From a checkpoint of a small mixture-of-experts model trained on Wikipedia.
Size: 10 layers, width 256, vocabulary 10333, 32M parameters.
Below are experts of layer 5 (counted from 0) of a mixture-of-experts language model. Rows are named gate (a neuron's input weights, with its number), up (a neuron's input weights, with its number), down (a neuron's output weights, with its number) and show model dimensions 0-255. Each number is 128 + 32 x the weight over its row's rms, rounded and kept within 0 to 255. Numbers have three digits each.
Before each expert's rows: a language model's description of what the expert responds to. This comes from a sample of Wikipedia text that the model never trained on.

# expert 27
What it handles: Verbs and verb endings. Verb stems, auxiliaries and endings in explanatory prose, e.g. has, have, being, -ing, -ed, as in decre-ased, g-rown, emphas-iz-ing.
gate0:111098123153120118076131202155202133149176132152155080186143149101108048117145115132188127119088083126099146094133168128118105114126175102123064124154096147123161101137157161130161084139120106104107101119147140110146163098135141142125125123122056107151136142139163094199095133138126140155128127198144104095140101115124121172130111056126162109159134039146117097129131107159111170110097167168124151125079117080196133101185111160149104107171101119134150200128133181142148136162173099087093145147114200144182087104109145190157108095114143086133113051122054128070153117124147100119192182149117105108157108128122122109158102108130162174114137150064165122112157160126096108168124108140061132156098078098175134123133093134122113084146174070087095140067128157122074098198186148
up0:110088209134132116139172108119063128158126070099136087147179133106163142110138087143164117078122167097153105158102143068075137106087084127113091182065180162129101164153136161150112127109102156107158113128124136067100158089121102163154128062158182164089126110151161206135144079114115108188095067112149158134116087127120158097140126137071178095164093110101118156102140148168148146184167106131096124122124129106092182128132107218153148110133140169162109157113158114105135139183137105113119124132145180169145078152157094153149141179099177108126084146109150159061096095120111133101161177106142149103101084118115134114156157135130138084106110090108122055113078034126098199126141088064194148188150062133141140150095161158151113093114094136122159112150177118112150151093154140
down0:137164128083175158129178127138169140143149111153108183072124127137107133094071127097102102146183087100141164098152150122118176097142097169139162104063099096068132116132133072170146138219134116151056129140084152100126072099131138132114123197126138155131181107124133109066093148099126093081123134134151158126145171111111107111186093146187191164123113195100200095175137117129125177100180089115114109142139048153154126164125141068136116102091165128163175118158151119135111115176131151082097128140139168132082091135176065110106088161149135149097158168129112106135121141117133136163123152100163125145115097126143109129089095129102120127113161178120134141119141142122209117205107134179155077078152147156151131133048169110112122101141066041061139125124143152072135136137069088

# expert 5
What it handles: Defining copula phrases. Phrases like is a, form of, species of, list of in definitional sentences, especially species descriptions, plus decimal points in statistics.
gate0:097071145164177121083162160095111121111092168107128108170152095151111132152128103083119124128157193126135062108168139121061171143077153174157116132179139158162129121168133115121070182111139082146074167168129099139168088173079084165077177149134130150071083130054146108102137101072206116126071123137090090102154154172111144141142093106113138094157104103163141108083182089142183167114120143113163105055119120159164135134120106139090110093150132141140143156065107125158142124133133158138130151072117112150061099149147058073088159084143081149153121099110121106092128153150142173161170156105094195165068140162108139163132146102129126128094145071107108102087181102087124161126181139145119136161132144102114142166148068156130147158154155081098108145142147051200172135127130125
up0:122151078179131108140140103117100125124087128096126126116139086146126173092124118118190094092105136119148045113118119118126089181151100156122141160156110119115132199148181144166113126083179151105106040082138091157122095202153177131118056116157107111216130149114136170145106117136099084139145143111135149204124153045151120102140117123139163139109140134077125115154112156135125087201103084144168114093173109115152149180101144034075116109123177095189171144125135154119170101124118130186099150184135192127085162076118155146135147131108172168175119135099147176122133159106141130126099111091110121072130113075109190114115082110178084159156124147165169153114130117106151088151119075130156186171079139065066114123128119145151131156131135164138109070081142133118067091145120116
down0:100145073127123105119177051098131071171136129115131094115132144170107124142168156098052152128135177154132171113156127097062090101126146181151174067130149099141137118124090152113108124069128046108094129139158107170121123068124041126126145111118117132148137138171106231145128134126158099127150074103119106109136154098143154165177094092092156124059131085179139095133160147114176092123157093090157090211112176143114130130096166153136112145124084094143153140161154118149109131140058142117130129086127150144098115123073110135055116126157125176149137172138168164109133145207149136111090130124166139180156154118120095126184132096142129123106159135043131127121119158155106197146140114138137110112147147135094046169108117162189089087157075123175136162201144140128105065158148122

# expert 28
What it handles: Surname and place endings. Endings of European surnames and place names, like -ac in Lavardac and Gaillac, -bach, -heim, -sky, -stad, and first names such as Alexander.
gate0:134177092193141130146112153097138131173092217093148140159148116096176132079096117088168142143062118154127174150128103155107110151129154169127103128121133090163125102100117132181072135098113167134161144165136145116089104159118156121085067116112119072174063087170119128136136178083173154119112130162118120137143098124122134115152126102157160091106112134182061151092084072157105125161179145175137131107075170133094141127102103140073122151123138074107099137136098171131120107105133191146108115174177133200126094113122069186134105171186152136144120119140217094074094088107114086161085126166125135086129117161089113102090117078112111152150146049171092101176149164123143093147126073107101078120128119095129155176156109084156135127120119143191072111146150166095177201075106092
up0:131162067094122157138150128136104124133177121130177121080161162060148098151119124118158171081137095119122122108166122144133162133182124174200105082163101091072123152107100150135150085138153147092127128140098117105102106139114071130117172121157112093154109057039130114107129102241084145100141060188197151100123148120125186109114156164114130163139083125123159133151143125072086156110115146151161116167170106103109130124138150176098082066151127141135132108164158132116186064150169122184148214083124139140159158154117096120084097137092104148169167142088082120097149127142147113147154087078099078146155161121139134107155171146128172153110157173097106081079186116125125098087132151133160115050094114130051190191156139078161118140127148133097127115109127137164127115117077138
down0:072073173117145105143106147069111132105164127139207143125155140112130151169086146107125114116158136098115105126104124125163119164160112087083170123097093171159116155101101147107145161105083090148163095105163192114126164120101164160137124174108099185120150234128132062125152126139169117158105175073063125139117104086095113038171095142077138116134122155095190138158130105121104169083151119160141081216112169132160136079090128163112082122099148120139121140122159101142147113098127131073100103141120165108084133162143141057158079138125136061109152092199133135161143147078125195099078108145099108156144142173148136117089113167152143112110152115099149150168077085136125098140138113067161084192097127173100079138118156151141157166154133169093152129108149225108106111121163116

# expert 37
What it handles: Word endings in headers. Final pieces of names and terms in article openings and taxonomy infoboxes, such as -idae, -ensis, -ia, -er, and the word plant.
gate0:157094135164165143114134140132161132193085176164141073135085136069121149096136110116138129126104166096090097131095152180112113125122114109096128158158111114141193119157105142075110175104119145133089107162115164132148147144158128078095109159135093147097141136136173093148104139104134180084103112142076095139154077152162048134177136132101136155185137173161137101112142110135143110067138144156176142081115121087160114178108204105077178160122176115110071113146126154127137127133211137074071188105163142126210108103133083058174147117174140094084176176149172121125105075130181174099137122182087119139168118100119141134109116138086180107132114142197083072177150121173146130155093118179077109124092130130119194152075127099161162103072096139117173158128149101109131137088165164
up0:135137155158112122093098067104153088140124088161084100106176106148129172160146087121107131156124157087152123166148176165085111171176057083152102065143089178132107088115119121116112104168121181117114165097117159170178114141119053114175110160122069108143128120043126125174098143122147095119106092105120227136123133153153144181177138158143161065142165124111134156103189105131117152114153141113182154107126079144076125079098166131130159092127114163148078154109122155139162113147138182074120139134144080135145124099139125098102111133083110133173151115199118118168113174103125116163178141145151054125131071117111100112191141087067143115136145145206159113140094073076085145150161161190056130134146116158147027175138125172132128105164119146106095146108128134127120147102106122
down0:112133136136157151140130159080089145126121141087093182107118085142122101142098162163159102195167018150145118176148110112145098089156110135159103152098177110128104157128122079133118143070143104110118133124143152101223126102100121095138151096187205150185142119142122128185151118110148144098078133117108150124190132150164146164138107093112150114156147115066098167165161131128096163142050147110113116120146103149068089125104157141142142118161110133105108164105128146051088127124152139087123139129124129151128153165157144161117097154135120127162115070173103108123102180108098134112169174104195117153130113181161183095127149103110083167101166136163114096112117123138101153157059129046146132172133097121078076131121176157033088124210072083119060092146116105122133177157178090

# expert 18
What it handles: Auxiliary verbs, mid-word pieces. Table pipes at line starts, modal and auxiliary verbs and pronouns such as would, could, did not, him, plus inner pieces like ass, ress.
gate0:146174098150126158115123159133148138172179110153087143178072151100078115044098102171092121205140128183167117120138136100148107089131106134102087167132055074098103063148112122155129165210189157194147108093111132106100118139114155088136089170111108111087129102087138130165122125118146139127097113159159137113096170217111191122135093120104155079151125140147134146094124107141103098196167227121140139091144081124129119099141130135137133074159087142148172071098160093125115160060069138076111141186141091105085114104161180123094121126123133122135210119105092143080097135147124140089155123104111159150180118144119105149111128092111122101123119109095131058120097123119133157118161121115161163046104138060078114101143093096172115127183127109151159145183171133130165104125155148
up0:132121112154086073160112143119125093068160088189111147134111194101105148169137166088155136079095149141115108175123052105125091148137102089089105202118120164148180159156123133165150128161126203072129137161164139083087119104094125068150157151085136146116189169169150110124133133195163125129180135138135152124153096133127122134093106101145098145073075118143085099135145125095116131133081117134150105168145132104133143158125152156112132095105103099158158127148207154100191084167098200133120108132053150122084142103129138174110104137093134166120124144166124142110133130108074146165153175089122143168136105184081181144220128172061092097151117138157141118129089070129132093092184145134129125077150139140097068107107174142103176150072120054129124095091148145153128207132097088
down0:144207113106175216101155159141142044184197121126147125135133126148129125109122126127067094171182156138136158102116103137127119179115144152155120092179150144096165089111161133117105097148116094155146175181119097164084102082102098135127090177124135114079140103111102141120176113146115152148051164116160062112126139146100078093157103111135146133075132130138101116141093105123190116136121167113126122138081098110128081052180153079184169150087189088097123073207085176152143089112103149131144138128104136101114136137103085149072168125144165089091096132121090122078080154139088113140160091086143107138162187106159119100108157147097163102145194138091167077101117175121123147136103144127191138107084113127150138185119172111115114182142139133064140189116093161127141126175086178

# expert 42
What it handles: Word-ending pieces, foreign names. Ending pieces of words and foreign names, such as yach-ts, Mad-onna, Tak-ats-uki, Abbas-ids, plus table pipes and CJK characters.
gate0:118145113110187163136140112153120107101152118166130132133157103129072118167156157130165084056098134173147111111119150131150150162126100193139094175137121128129074196116195122123112142119053120139128097151140133138114099197114146132070099113227119076158107128134184118167138172132120150113078111131180187142057136092118141098095118105100128148114133140113130152140107100078097118141060151137171133154129134173155197054117106067091120155046104150122165093125106108151109105132110083120094140167132154167164120207154132138100119111105169094148138111185132114109088150062053109196124133134108144165138171184120138200082109139146137109149157149166038124132087064127123143114089140139160098108187100102165087159150128170135120111108132118086105140153091097115159120131076159
up0:139149160132094141154098161104136071180147140122116123152127137095109098128134131188101165093152091111153123146107110136149150165127128192101170197110124104111169119071143092168072150167118147094149140178099138156143120100092165146108179114127144142137152071129100160131093021102146117134127114162124092146197105149193137155101115106093119221104097206174120126201109117145146145121160122086127157157098177138125131053123123105167114133186115132130076140145096103142052088044110159150112125124093145081086153114150105079139155097162135069120210128155137177109130161118169148126128109138078073106126147122084109068155136133138141132129120096136163152147160078092134119075167199190104132139114109134095131077118143098146084157135116088167124186091094157156172072114129149
down0:132214111117146102144151147114093146152112092135207125115154083142112143140112151158112171122093178164144156078130135125117177105128103107101104185095109148176148103149096117141126143096126144161140135188095109125173135123051139201055098150151111152113160131048135148139068140121156118105099080145148142115116159090147096113096076201136112145156165049065136154103138067088121161144104141112150132193085145172128139168082127156080069140118160152144028111116117106163130150122131091099109146141092190166140139134095095098089149151104107080140145069163107131165141143105088114149143149135106192085123172113050121164153129132126180112110143139090131131122151108096181145084128108126120196093112161097210134133052118103126099137147172137108112167184152183132119096132131140